config.yaml
n_layer: 16
experts_per_token: 4
d_expert: 64
routed_scale: 1.0
balance_bias: true
attn_scale: 0.0884
init_std_down: 0.00552
optimizer: "adamw"
warmup_steps: 285
Below are experts of layer 8 (counted from 0) of a mixture-of-experts language model. Rows are named router (the router's row for the expert), down (a neuron's output weights, with its number) and show model dimensions 0-255. Each number is 500 + 25 x the weight over its row's rms, rounded and kept within 0 to 999. Numbers have three digits each.
After each expert's rows: "raises" lists some tokens whose logits its average output raises strongly, later layers aside. This comes from a sample of Wikipedia text that the model never trained on.

# expert 56
router:528482468469591504473504491537493457486522496464538429535521517474505488445527497496497516487470491468510487520461512520482512541492493502509467533506504546525490540500482472476482475541533521515501566488513499520510453493494525523497513492503493503509501509502558476439519520494531499528528468529549493552486462519486555532479528505472517527469524510464461504493488476512523416536507531509509484491525499524490498484523513525505447472482531493485518491547488496472497519504495524513531483508500539459475519493467477498537466521507518493525504510532489522505503495518519508470509460512498500496519521472502500519484483501517516530492503488502505460516530535476499487505521484487457520506462503511552497478483459469504481499467480506497512476478492515525448502531501511
down0:502524506513504516456506490460486495546454512545463456522484508479450483493477485522508522460499484557504481545528495505506490514516476526488476512492508523519470504536487482530506500470515474495539544503512457522485532516548478545506497511502489500465482493527528541524525524497480516485521495518512523512494503475453494483477460492491513462502495512493499492532505482470522463482512504523557512526518520469505539466529502484448442503490506499433475544479501535471492504525521458507507477518475443525500470521485534507437500486482476505524500504458487461500526486495525542501516483522506530561534541473498522480535566501499500514448515483505539498529480468494484510496509491488502460529482508494522508529482513512517509494490511509464467483521474509515457542516459491
down1:483475502488519463503512482473506518489469465543481534520496489536474482495467502518511498486494516517506500505514470493480501519500512475520511554505506482518480489444479509505515508484524458502474470493530518475540500523501500507546494463519505502496509529535515480506484504510523528500523488496480512529505546537473422497468463503481484492475498524481530504451458524544563468484515473514484482511526536547487504502517454486519483514507507513478521515496463483477547552481509479523489494514494504452517471521548550493568485474578467483518533484486516548494507481542502538536525497516526529519420479477498548486521493488470537508500493504495516474491471499473493459507514443473486526493464486517495472525493519496471481502483507499509496510514483533501459494456495502
down2:465503495550482514492517475496497539476492509494506507497483490494512490491543501467479497508505476501469506495474546463494541459463527489510464506487499532466481497472519525498518512523506514458480491494458531527518505477530496499467515462471530446507532490525451495533457539481468526470481514524517491491526514564539494514545494503490530487516533513525447501555472481507530521478467495508475483494477524485524541483477464448503515426508492535536484523497502456501503505516518548496530519525518502537542524526462490515514505497508505480468550476512517529477546524472492472492495529471492481478455535540531521468499481514484502448495501485497548501470447490465480504520491497516497548546524485513467512508523485500494491504509511486509545521536486505495501483516528473
raises: "win", "} (", "tle", "ener", "over"

# expert 51
router:496481498515505466505516531505530523525499505472497492481508515478549479494494517467526497496482537523479499479479468472456533547488545500491525515504522550509493497500518487466488473492495522509505487440528554528468489517523488506509504483491483522498574507498533519445494525493541493527479509514535516509525543529486514495468488517507538513497542453463504521442467524480515475507508515478494503433530489460471507492466541515497470493493498479500523482501481486483476525506472509498532494535499492495496542530510483541569531516511523472463531499532462544476531492531489515456501491517485509476495477490512509564436544514484534493476488499522477508494467501423453526509523512500503499477492462501498461539518468476473490521505496497513501497478519541490481491498491476
down0:533554466519495478483489498512524517514489517485496465533497462485506487451516494491495479489511500489491523515510430526485498499494471497515474485466499515541489519506478511489492511482475549484485543522525508447533519498483489556516471463502516466516481482478531539461535550479512503506524524477485502516510498541501507508533444478489514532498551496481502519482480505494464448523523504539487470469504538485471489517495518487518490488507476490521488505465529509496520492479504418517494511515468473470457497499487524503563489479532470523530512501460522513505494523517499507477520534499480484516500440529501506504534491521513514548487444513521449533526488483522485523525451509459529472489479509481515513498524486490453524502545499461481502530484538498488513489468569458
down1:482485508509457501488487514534526540468501498507535506517476508517541506461497486514477475489505540479513524508495485523506491487535496496505500485507470552544437505465511520481462460474473545505512498510474490487516488481512488498499510539479463452495530507507510484505469522432505530481501464539520554526491467535491515511496458487490518481503490494524491523539507484511525468525532519495518495496499473492513517495456470477486495514543508528480520499511541469480548525449446500495482483496510489528539456455509518499541495497524518519468515497473469492488516507496493476498511488509495532522499505513489496529517527544447490455506515518511466566452496504536425489554494513444494511530530504501516500484463500440476510505518494512480479525529558468512490487529472499
down2:489542483520474480500504484496532513464521480463486480492497505509527513541483508487500484497489537505483510509464494518486528508513528487538518489513508481498501525471478527514494532500443496482539466484444456545505476458546466483485503501515493511495479507510510477511491518508496510513476506563510482528530486481483531512511470493510503537522499485482482540549458495506492504509552473512498498474510533483490499492493533528553525491495490528489500526496499529515502476492394503512527531497457490492478484540522497500488456505470505457497524445528529465543532459511513483533514486545482503506492472490484497539487515504492526438463495502547512510486478530493501507528532536485494519493516493497509451511455540517520468461512510489516452457543520462515510454449480509
raises: "ing", "lin", "land", "end", "ell", "ales"

# expert 2
router:565502493473519507493527488484520461517484517533472439517507517504510505453529525491478467472489517499488512490477539520500484533479509470470524523457519487527468515503534519486462472521522508515516509493525530549483498545447512556463485505486486528533581531504555492461508552480513517483512461506499493509487503508481495518483487495488517505478485472476470537479511516520533449467532534485479471516474505543497525502490500515532459486462493529502514486509513502493454488497523526463480481493489513495477518482467511564571565506502503464502537513501501510506484478506516524489492455513499485516517490505536499521470519504502512465516495487532463481521454517472483516477521512529491497460476466513509523517477490438494502463460521509541495502466493506515501502535481498
down0:473527467558478483506543523470461496486509515472505512502488547501457474514475480458480507482496540548507523480472465492469504482540502452487518486555529503493478493508482494448515504513515476497460477485483479473512492523485482495431510483491464488512512500530460505541477498466535498507515527523558528505494509523502507528487464507519511444501547501496501437478506439486537537583554513518523534509481507489521501521498442496503495467524537488486498511506492540466485500477499526491515501509510456543457481509518516497486515492547524468484530486470489509458572520534539514484492492515493501517496512487508511501524506518514477513496482485494513440498459502521498525499453478533523525514502470516496494509498488499485508475529528483472492495523505498484516486491471512
down1:498480508535526513501459529497522519511452527545485534496499490490545496482426504491527499486527549502512476486518511536488502471523509488511492543468482501474507519494489462491520474514479451455472429471487488512479539484523497492547492463464509506444506507517516532447440485526536509503496520511503526506533502519488507517530476512471495517531479525494503487475478466502515482499537501446527549518512500494491489466556523478499479511518509480516470567471511512496518482463478545466491493508512537469465489480504511451516560485497517517526497499495526516490523492502493535491515526500520472473494522468483514512496500514492470477450539512463545509540495487464511480552476507499511525556510476498491488484479505498515501437521512476520457527513476497515508475510500491
down2:460480515493496472548561505512510485492475512521534479529454470548439482491480525517550522452529494489511507519479487513462501534473480535518452503457491507545497486498492437492469489526497541495491475522523480478498459465459498487468522500519463545513495550520496541551455529494524522527526495485524463521439507477501489447511532489534488519486496513482483508460541476478487529521487494463507467532513505496534488518509527529476494502471544500539501477481519452502473521531531498468486517502494545514515500507506483502528511482499509471480462504511515489501483509509490500537493459536497529472495497515515495541479488475497475465503498505528524513500477495523506507511516475496508497537473482511487479519514529485498513451487479503451508472499550515530526463469482548
raises: "ank", "in |", "view", "hem", "ential"

# expert 13
router:515491492506547520548524483492540428500492543468499477531518487510507477439514563462445496481474529516508519468488517495504542541517522493486494506475517518497493584556501484476501505499494526515507533510523486517469496515514510508501505550477500506522581477507503469497494519500484523505513516503524454530493487519515473505519511491494534492528480496476483525488487527508513491501492519550479513470487500479505495484481513527522467448476532482503485485548519493500481500496473575481519503499462477472475524496494530507513483483491507495490542524499484507477506493521517494462503445540475464512531496507511501515506478518504547492468512496536486451510489526445501482541516522455523497491478489500490509524514465508502503521518429500491523494456507559533476472521482519
down0:515477518499542518486485480498480531476506506521490465497536536510494499473500501476500485518477461504543507533499456466487491448466500506454510484533511467515520515502518507471516461552506502507571513443509485504505509504523485528533488552507527502481433528495495559469497530479527485556532527484508516479493534496517506503442487512516478480525497529566516492550482516487452464487525533473533496503494484478488491496474501488516486510507500470487514478514502494438525497478509522512452473525476505492512491477468457492497530515500490470486537490471506458505500489443483517449498507488507503493487499487506505494491487504517547486479486493462544486478506521538482501515513544482514512524503508542515508473520521486493544482565528469480498517447519480503484553515531529
down1:547503539484459494494502460479531496524520504494505467504481477483479492510513483478446525539460536531545537482491552560509501516468530506548502526480507487553496479552509467501496528526492506492479510499499495550500517496501506481487520474487519492534518462449529525541528491533463537454507481492534496499483515478515503511498483523493501484482492542480461495484489453498502490518442503556478414500500505500496529513488494470519503522466493500491483477517485504448541503482500500488482490493543464523483466467509519506475500522523500508470496516482499487506506487502490477437482480537497490507519489485534469489484505464544546465447482495493508500493470514468521528467495502509517517457498554491489545542511512474517532477529458507490524464517537506511461508497516502
down2:490507502528536475490493516477528535468515509544486514499476519473467470474472523508525494536462499491544511569471497508484475522482530510514467462492501486490512523538480527509501503490483506524514477481518513513488522495499497513485535519460470494522464514498531496432535485482503490516482523484539549477503497504538454489450463544500488479477487503531509504473482548487497452492534518494513496503511460491498500483484517493543499558495499505506507503514481499451529486526511471481464455503513522500468485457478475491526527512476534506481461529510461488506545467525534516481490514479486506454507497471467546481469447489503538472521488500483575496462468512482512492519550527473549526564538473528481513490496500492500463508534531506477521496530496469491527504497490521
raises: "ef", "ely", "ović"

# expert 11
router:557446459507537466517484493505540479498479491484460446522522547449530537456495517484475483461509518483513513491506493499477511552491500458495493504468513499506485506540533507455500485501531535523500500497511507524509510525484513526467511545485476508515535513502549470448495532506539506493493479488509512548511529479487495553513537487481498513519538469472501491477493508515505423486517505490500509509492503505497498488477535519524471486502510476505494485494496450490481478489508523495490484486444560489454524496445513525521520484499509463531537526509480522466500463547503543456523474529507495513553522515515485520493516499503537495520473500551485502504480533470470459506516514511482526481486454510528529543471502471486514491507484491525495482451473532522476514546479492
down0:455520552470506503473478472457501510477500504493497472496495516539501560533522498548517477512508495484526488533493505495475488511515518487577531454512450543465489509477464529510511512519494475493497496495533569528482527492491463471484511516509500523492485512474525563488445510477512482539442491485458517465506503488487519535501497487557458538476492545531524522490473486481510470454508535502478479467526497479500492547495534493504488527492515528526527490510450459480487482520551473496517503541506491493470518498527507506524506511517459490506442515500481509528497566484497488491448518487499493523453513466484482508484528502552526481489487494479518518527531492476512480523513508504497478487527492473501515446503505475568500495488500503487480495497486500476491510476489501
down1:516508477442536535509520459480490485491521530538477501516512483550504488473520509515481504483484540485487476541505484481470506497495498482520483492524555515507479516508524480538477496508479492491509476525541489506492505476468504470513540467475483492510508534551491496527577507514513478482522528504484524518491479498495475462517505502481517460505500526516514449487508507491554477538455530505469463491495428512502492499478503511496491538517492565543481473537501554481523487503534476465441524504498501490587488492478432477480460497535527488478465500475545495500470492523449513524502515520485488521513477515519541521492479484528505478487488504493492468541520499522499489486531512471475493489485520540522431486492501474509486502469521505500537497496480485540496492488500473
down2:559503495536510487464470509495480498509528529526497475503499522502498514564510485481500484476487496471520534559537514480449520517499482522511514465550510487485456487509465466500484506487517520513506459520485492507516539518501502484512470434525492466497486515480540504440515476487523529495482519519462528459527476494545443526542479494479525487518482490516508518473499488505476465469490456499502509513490513502540531462480512517512524489484476535453532505504496511468513466490507517484524524484453488491479510515489531478526500462544467544505445495518512499470481517472536515461494475482523479513488549482480561521497486486505477506492520529429484490540490495511475526520488477461520513483537524509520522481507536483521513492492481483480457546455513475495489517534499528
raises: "==", ", including", " in the United States"

# expert 40
router:559452485476516495488523497518512504495487502493508469484524531518494483487498531495482484523520517505483523467465505516488512554470491492482525536478545526554488519500493513465516468477526515519569488488506534512485480523515484520484495528510495477508608493458576531438493507471532489508510478511501495493517502511497503510470503511472519542482510489475481559503486527509515412488514545482500494456518505481471499496470532515523467521501527493506486500530507481473492520482478498497495490528461517498500517502474499532543508491511511453494535500521485552477511457539483492466543486516484484492536500459510491568472506518447507460504471478499494501523474532460453477476530499499504479495492484505521488516484511466461500522471489496512510492474480521518482511491492485
down0:514551536473514488508536460539507512468488485492495506454540527534521481464493463508515499436501501490510482574456513457528464510483488489530530504505551484515490478541519492491516489508463530525505489495487485550500481489502457493486521531500468479523551480485548495512501527517482504488471515476542506502442486470476476504470506522509498493516513462472481490516510525487471496508484499503501494511518478464534471513476451515534488546505514544506534511523524513479547500512521496533478465530502476485507482460504507476498539509547531466503491496494512476487514476511461493491517487478481509470517479481494533504501511494503472503544467482492510535479451499526472520496467581489532492511514517523504428499477473456501531496489536485494502491482519500501522550475446487
down1:527523519474502489534486499477495556551454477505479470438522492480462479549477507481558532556503487508526496474464514539490506547509512502491486509492497502502502474512522491509504483491529515506530499503462500489461465510501507496559513496425503460471445511484527507480504480518463478483525493490508548515533498478530500511497526458462508457486488498483521525500509476487521466541501517520485471509519535497520511483489518440490488526537499506456494481519503526501530529537459486507495536509496531483482507512530506507504497498468501451523515516455497453519476488477488517538492472542492536491484528490474537519567450498526515515499490509497500542475455469539497515534493511477504505479485467522451529497488510504501494471513476511493499502490510465509484567514478472
down2:498501484522493468497539558464511481500507488504487520449514522481528462518488522507493521490463512458551462493493508524539510534520494502481468509462485528497498497512513465494460478495460505480518474502496482484561476498512477472482538498467482486488534508555490530512494572507515531526526520516521507478533480546486518522466497560519496470513498511504531494488486479477538500479519486466558458450552460491531510533523487512517489560533480491505472523497492492492488484526510499458488503483532456451486504498518478482513504511538475513509517498551483507527498447515536509468493525495471554446469480475507497493465496501524505502495502475516503498473509485480485545473542503520497473508518510514511455504503501506495478504517481500474464484527510512501435536444479510
raises: "i", "en", "ison", "as", "ent", "c"

# expert 15
router:512524508501517524568514505511493469503470539491503501506477515498550484494523499474476499503495514478491550495507492478514496572488528495464509513508539492505479565522472509495460485490548568514555492536491535523484500509479521545464502517482468533573554535480504482502504507460517488487531477526541515507544476486513474507485461499495541534500488471471474515475510506471529492489494497515486491467535470500507514486470507529488456497454554459469472476516504469496510500517494498505550496544527492484451524514496492539537537470508512489490522511526476556455511483503473489464491456503498470504469527500485507489477483511483528524484470492512479509468506512436505454471490509480474509468498519542492521494496490488475506515495475485474539491530519534499493497515488497
down0:435461499501514466470533543523537495471479502525498478470494472478478483513518499533473445462508514528472455461526455478511501488504552464540505496500522516479520503501534510486520524536498493507426503511498477488495515488499484458477492466519534537518507460489491501470491494532484504514533509498469478480548502499523527489481521483506518521495531476496526546504496488465450491524511493503500476475495475534470526509478520514488485505517460530478508536497519478478502507531507556512514554522480528518530487455503486466518503494522519508531441494467472472478482470526491507479482544487437460504500517509493487489468513511497552487483463512524486525532496537512511561491458527469485522506510494515537522522520501524530479535475521499514512493505460502513508465544541530
down1:511483493539514530490481508480531486471505498525515428495495494505456493497530490498467477472567461504505478508533474455493514493526487460481485469472474492529507505522484501484498518495464513485509539451479482508525488508531520493540468532452491466499534445486527532495549467514487487491526499536509497511537493534472513529492482497517505458458517530474510535511482461528468478472518445534558518477525500487486494496482527481486488494521487506494519531490529513508529517474497473522516536507488470531507498529509544482506465466490507476510487507501494473552463495555534516442498430495515521539487482507475518504505469531504503453494476496482485534499500483549488506485497508479484533506469510464526513502517545524511519515542495493547520474477491475541533472519527502
down2:512536524493510547485482559520504509477499561469490485502500553481489536479524491522549553474496524485488488497517521547483484524476506532493513443517513487486505460474448466469482482461523525500508468415476508513513539522498498509518519520506466525520529512509517469480516499521528492475486562506526474490481535509482509479538530509478510475479485502483501471497506505513548514523491466478512476532491524485536517485477496477443494488471498545521491480530500485497506519495502488457499480500528500487501549517508493562492498473507514465464489472466509481487526549511481500493480501473524528483504518493510453521513539491503471532497479483532511526506459511504534457503548501484491517533463488520485504462496511528484502506499493553490504451520488504449459530491452525
raises: "ages", "ent.", "ces", "th | "

# expert 46
router:505491508482547465477519484501513463504481525475480460492486512474488494455533519471476499513493546479533497447501511496499556528451532518507515476484525511488485514511511512452502470494519557496513538491503496485475498519460519515499503524535479519501556504510537499494512520492548465513521528475506488507527495515456495553485482466511561518474515512460456504456499525485545484487516523479477501501508514471502489509482530494499464487471515496541534496540508456497518518503495554461509457489490478465502505533526448511554515520487519481515517513556501525456547507547499477484484487506515460472521500472517505470495475510471514507485498493517484498523485513461526506495501456529485495405464519514502526495503484443492500481486497481503537491485516535539482492525488493
down0:517522509549541501480533476479528489503454460508509503511477486511539537524463522472461529518443519510504517486538483487533494490482475501507497518493541493469503457499422530488492458499496490539516539496502531481483513500543480525468512501499547531503480510499499516505520500530501499521494532518501504410514496520477499495498473485505453490476510479483497477497492531489546513517471488527524437479529530484516523531471476477476492526508475488486489497480503517482489505484502535524502516470496474479470491499533530495511497468479487520515525528532439521519476490490539478514506495439515531532542528482471488486482459533511541532485510494520549552493493501480455557480519483464480505479522512496488451498515489472510472512514498534483549486509513449481484465500478496
down1:464521488532483483516526502490519520485522489527502484552499473535500490526537507502540517498500510495558483523503495484493452525498464540446504486491503529516496533539506485468529530498479502465443465520530471532513475539510445525506491487504466515503525516465491490504495528490523488471511521510485503519505555495507511514502527456505530491485529493502515498480494502505511491493504535503529511489478488455534469461519504453497493475496504522466458519466498493530511536445525498516458492514462534429525520513493508503518521526505459513557509506499502479554527501413481494499480507505478512486479529503487515540501485479454429475479491509507525499492455466511526461509487504478492521508496480468520508504440538488473443533505505497512518517516531541488481469504500509
down2:464478516543457527510502530503473535449508484485477488537503493494462538522502464501478521482508492515498504492507470502499485486490520486488546484488494472507483524494534538505535543499518498482506507503482458525524506528520486512504453451450489489501487502490488504490489479443491539494476542485482527504479516479548478514508539538539504558461479481481515491489525495550522512463511459542481514496455485551532496465504521501506498482508486515528470488517478505533523466524500496484480517514472486536466530483488510485507577484530474514443508455451520532457490523491495468536476530476490494522503482478502455521540539498537509483533514515537539474503518532510524483469487474508527533533514463535495487492517476514501469457478492498547485539490504506480506487466492508
raises: "or.", "ist.", "ors.", "ts.", "os.", "ion."

# expert 21
router:542518465462520477494510505523504445524486516477514467518506535489534465462500519489472532475498515482509525512474525515477525552497517479482503529495510510534470518497544475504490488514526517503506556511524508487470506498522532497490506508467490514540528495509517499439533491469493537497513498545514481565519469519484514492515483523487533531457511515413514533488470499521531473531501528499469493451505473529483513484480508514502471472452520496506536473501499517432484531533470532451553504527484502481465511472460491537555543494520516494513522488521485495467531509491488543473510507556512454448541507513505506493482529495477540526497518489518485492504499556470484477474508496511492499503486487518521518512460485486488509498469489481513491480470497549495494501503466491
down0:486448476525507505510505484455494497489509538522489491485484540561479521527484468485538502497509505494511457515489508477517509467509488495475496524525556475494496476463545445530478547465498471524496459497524510503565533473483508510519496471512464532509537537476465512498505524475459495578456493466511480520485478512469533525476511500507503481509527537516525501531515511495520500467499538487444539489481469502544472493487484544480482505524537484461538473488517509517545521466492485499503500508518527486475496513499473464518496521501512458480577454494521483497511510492473500500510498507503487417484475466505510508535510453502474473490498493494511483510462507482505496532536482487533465528544512501484513523494495536537515542494516475513513490536500520517510503509521493
down1:473480486476483443448469511526504527499452523494534534470453505475496487464493491532476461493511493540524493497522494504516505514559536543500496481470514471481508559514524496485517496484467488492489473467487489537489515516489500515513504487463487505499496480511530500529463488496499499471473502485513487508487526489531488510499527492523502474501491446481537481458429531490468488534518488498511499537508554450509504537537489493537498485529496520482502478527517488488527477542496494504527489498522506555532496492499500562482517507503534516493502491499523546482507509488458502449515464510508558522489487492499503520498463513549508476449504500524513461501510497487505517446498486525504523530518488466497503512571518569505498452536487481503526507500455439477505488491457489
down2:529527520521510515508447511468530514526484523521491510497554469493521472480499444523506482505519454483474538514512489505463504485521517499483561478496490506512504519499487453497492486519479487479503476550483490516517547467490489523497481498462501470516510509526505484539466503560488435455527510508491475503461504469524533511466477487502487467491516479519488478497526527455501501544532545534465528490513518461521518508536484507529527521507492500480518499478504497493544440476491494499492523475484468494508471487500496510469531491480479522492512489505491523497518529466578502434522486543517516506478495517497513516489473525555484491488475510494522486453519518486495493504480508517469495503525494467537494505505475520444458534531523463547513476509492491494547468498463567
raises: "ate.", "-", "- C", "- M", "- N", "ity."

# expert 14
router:535493475455579490501503510520506424499473529494530452503517534514497469460524511491472490498451528516515527509487500492530514548467498516488502507504531527525502551530522539495457494534510511539500552515524515514443502523449511529481508525524507516508520495492565496483539502491546491502536463511498462528500484481489519509468531517452502531507519496493470520504493499498509455532484510486521529508515487530517502491475516563568469489497496481488504454532519507485456476510522545490545497490486504466463526501470472544528526511491519479537494516526498511489500482498485526473528449531483494489526485489492482525495488513481511500478501493538493501491507531464476471490502471479485497486477462529504526515507486455478463484467505472510496485460486502498474496555508525
down0:509520486550502515489453556536474487475502507535490511483470543491533536459504443477504517521533522513474479516527541479514481505520504494441500492460504552454475498520502538490500471496514498458465504557493496494491449515467488509517502512485519479504471538503508516513490508472488505454512465512487513525536498481498479520526517535479493522476494546499512452510522528509512494495513502532519514532468527498546503461502510501463483497528555516491512522512542494478527517500523515468485485524480483521491504484484483514512497515486505511485498449478529518480482509484527532512498437458503532524463512522482528473469492459516481525511486493435497498496492522535491511531500509527501466489503538434493506474513483534533510517524480474522458479528527450431508472484483535
down1:540485495538506479510470491487503456502476478511499490462500472487476512498505512495538481540536468483495474559505511554530446505469511480484509500495524508497490474539492553486501442514501473518499502547484520509501514501501467579477511451523516470507515521515569512489475500534478502520514475463504490492492463493481495534464504530504458515488507538530485498461511504438540468506513500523496471532490474518521514491515501518507508483468521476486532501518489503500505465458528537516499488474495508467496494555524526529486531471503502510519505481462521475524475489546439524503538496499491466519439506485506485500476499523497516480476505503548525508544498516523495462501525488493515510474516546463474437496549486434483481498503497489510499504524478471527507532487471500
down2:501514544500483497534487532490522498483481491504488492537460500505516520506480477495516513508526493501522533536546483499471567491496481486505493471460471527489444505476507478476513510480547450542479507538499524509459550505478497523488493484472524520504502531516480510542506468482478514483467525536518525496499510519506512489524526525464522483487490503512516523517479457503523492506508507535489506459508519496518522495505471476474475491496535509426468483460559523459515468510547522510549493519513470491481465526503524531494450461465468510489518513516539493483511549492516530506463495533520510526463527499489493517464498473503489422514511510488464518479460483509500483482526533456531469488512511499493499522495493499472455487511461506510448463550534532515515467486497452
raises: "} |", "} (", "ener"

# expert 26
router:508492498497549467501496487524510488522472533497448514489522510483502482468540504466460492486485531560476524499492523499499507499465561499540517552490508525533478518487512517482486518522539506528528519504524519517459465504484495512492518511504483526501518462491562512482527495507532512560500525519515478511497532532494471501521476491474484506477530458453506499482504497507509441476491530505456466503550452501502536499501487500532470471516505487498521484544464535486499507512509521480508536512474511454472541514499481511531504506513517456537517515527497519464541484538477520481523492526490491481509536491527499500517519492477500465476498492553526468482494548468451486466482449501523481514470493577472512532522472482460474513530473465522515498469506530508484527522480470
down0:551516550552495495509500512511526435492461466491529472534486520492480472480505513474467470483530530486478478482535488513489475507477487512508509475493545495517541488453477512516514482505501521507537493509487482511460500541489470558522539509507505469488542523470476509556502494514510517529501534510506491518468531462509514492515515518545497503490486504510565520510500496506500494490504533492482504511482481509456508532596475516531473487515487518501516485508482530494492496524498475508512502487512463522519466498525496525536501477478504507498470477491544464494511459557500486505517444510465481504478498470497507465471522525514463504546526492532494526499537482507484528531519504476511485472507503444506461475457529460525504512482519473460468458499445511522460477523460490
down1:474549465527494542511464499485477520497532492499554510568525488482528560476495527466558498543470502489484519515501517477493509529465538460494509451511492504479492532507501506516463520465542493506511508527495500427478517498488515476475484479494582477529473495495518465509492477531486478501472511462511492507550450497553528507498515505468517456498479491530534541517502498489501470497532476479436494517471508498529463472520538511498488479520492482504467523462549475464521496493533509507517488477465476493501515510460494477504501509496489527499533514504514497529482489506521471515485475482493484563509488475469524484472469478509489542457505518474524507475504510506514542497513483521491505457536475516541514528509518483517493526533502480478513512487542503505495511466462477
down2:557468471492525467424453542494524526501524511526502512493510496502517549510508480499506533510514522496493499502490439482530503526478469503504500530548487440506493469494531465484487500505495485522512478493486550490467519492528519512516475532516472508487487517480508512476512483462519543489448496516467509466466503494496527470480553524506522540526517536505537520530499487454490487511499499494554512534486493496510471478465533441506502523446484541480521484491460466487499484503481513480518482504478514523478472560521540488499491504453488462505490497531486484504483527472557499522494532523483506503500475525514496523513514501472466475457508522485495530523461527529503533502463489502515456511533471458493501502512472495491471467493550543462502499470552515521473517497486493
raises: "iff", "isl", "ão"

# expert 28
router:545497473497522531509531480493497475523503538484464458486493505518509507486503507482482529491504516516521496469479511479527477552519511508515501520494525517517468536547534506498504454482547513500544534471520495528502490545467495531465498484536479506520557493502573528414513534504501462493515503496503478550551482501473477533503513498510499516482497447472484537493516505520541435501529520500474508480462476561515531488469492514542464505489523513490473500500480492459486519517496516476522489520477534460488544508511505551537516486487491442495509468494503521494475456516504512483529472522459461482491502470497466543483519499485531476531495470504479508499495544478503507473544502498502512498447457518509517507504490506476499466500493476528498473500515511528493479509458527
down0:551508493475548522531498551472472478457525507500517487479506513476504481486463507504486499489539522538489471498489472513506502504472473485489547511470507496504551502544497492526484521465461534494486485526495481511502515534485530499493493508486482511490498459462494477475493481472475492476516451467491501510484474485494463507460473582483527472491536485511490485530551483556468495492520500490481503563522484485491500533497542524467506520506515481480516479472484454510513448493503506519491519466472511479459510486519519509531497479440475521464471496492482530555462489486486528514492475499538523550532450540562486529532509539510516497571506525513505493499490498538465491514522539490517504472525487510532498483489523475509513506494466485471508504475462487482511543502491478
down1:515459502537511492515506526496570500511542473516496457473494498477502443514502478502496530511457529497507533502475531521494559529504493529438491473512488521495491541493489490508502520528476474527524515494511520508475483491537497510497471516439485500507505484514493523523510530459519490490467511547498525525515478490531496510478492510504516474473497501500528542457510524506497496519510496528506483493484489458488476465523503467500487466542488492430486536492510522500467516466473526504509471447549489508499502478556524473515488534512504510448516547519512540505539476498512477462536480504480507510521486504533522461485476481498532504486482503493495460441462482502543498439475497503504551493507498481480487499507504543534543505506463472478488494529554474490513520471566507
down2:511461507502527452505513525519515498477452455536514544522487516522463518474496505485488509481504454538522536482518444504507504454479501524490516502465526536505452520490481511513489469491477503530525534457476478502497525475507484502474522559483494522461496560474537508525531475476530504527514548495479504521530516455530430532554491519480506487532507509453540496503454501474518486489470508465554463479523530518489513497492481497527483511499497491488529523490534528469492533470561482488521486533486492517486522510482528502488491514476510485523515464491495456511494496494517531497474470496521521475488543506504503458530517493465470472476474497510556524485543467504510495495517509514489438508463491500512495534471495506517472502482537506522454484504507492505484459485484533
raises: "ota", "ura", "ia", "ured", "itor", "ish"

# expert 38
router:473500479495508464512533516482488509557476540448495483479501516487534489478503539469543530500498511488499493495479521502520504494478517497505506503509521526506473534534492484512464477539528504510542490447500538517505482496485527504493540519525497531550565510499504488518517508492503469501522512553539509509536449478509558517479501496464521509493528464478512514488494468483505497494506504469456500461506482480495498491508525541533463485473527431477497464523522509486493505518502496448553510519476483485496514530450471540547540482504536485509493491536519544471498463525511534454503484475462518465527528458535463509455512481498520514507495502526471469488504514443523485500519515549484490463506509509528532467520484498494491479492486473519524451473481517513510515522449520
down0:528490501518501533476526460500533486492499471543494520529489496491524511507505482485535466439487459481504495545502474509481487524498526519488482466511482480510545520559541495464524468496526502541455488462503469473500471490487521458517521515499443504555520543480488527517466514493515466488501501471566515504488510510487543461474475513498494546507479457468491484531496521482517476502447499501508514522535492507505521527463517512537489477502551476502486452503458499472498543518481526524456493499490471522503524514507510535493489492532489483484504455494531460507526507478515449528482510501530514553497478480521510478529514487514539504522512504490474486488497495479493508488497493492511500465470492493518517481463568495491542505464492522461498486468500512565558484529459483
down1:497510529486475465492478511481592497539517487522563506469471505476494518497473527560485512513489490498478548557486484468515549459498468531500523509496518502541480471487501479461527499496472470501480474472469465511448526520513472487528487480456499545479493497499506564484483517527492511531490489546492461457490494502491455515509474488553497502538495550459517485518520501508504471474511488533508506528512510474483510496508495459472490503526442512483496497462509483486508506475472520483499516500510523489498495483454505507485497554481501460502547480523473493498481490494512480484519489518507478529519472469475500483522533460508542501480498527543522514528533517521536492486502542459545523503490479496477505539522473497497503480500552495491504489440515489457522531519493515
down2:462505535488481524523492508517516504512478471477521526545479517467501465518509549518500544452506475500545512476488488481476494505502512493473517487474522482528485508483536488469469526481466566521534469532487497493490501486429487554475510467473506475533507488510492494532490515483465469532497513492515516510478525445481514501518478511487482526504530466486449492494476492469534540502483481538515475522527519468460492511513473504502505464554509488499499446505504507515490482522529487500549488493470487510534488508522484542496530484550534484514466492473459492499492494555454510489464506558465483528456522513511469493494462530495530533480521470547539488487495559504475484507512481544526508482498503467522501484483524491457514472508491476481510482465472509533531537522491511
raises: "ger", "us", "ight", " ", "lands", "on"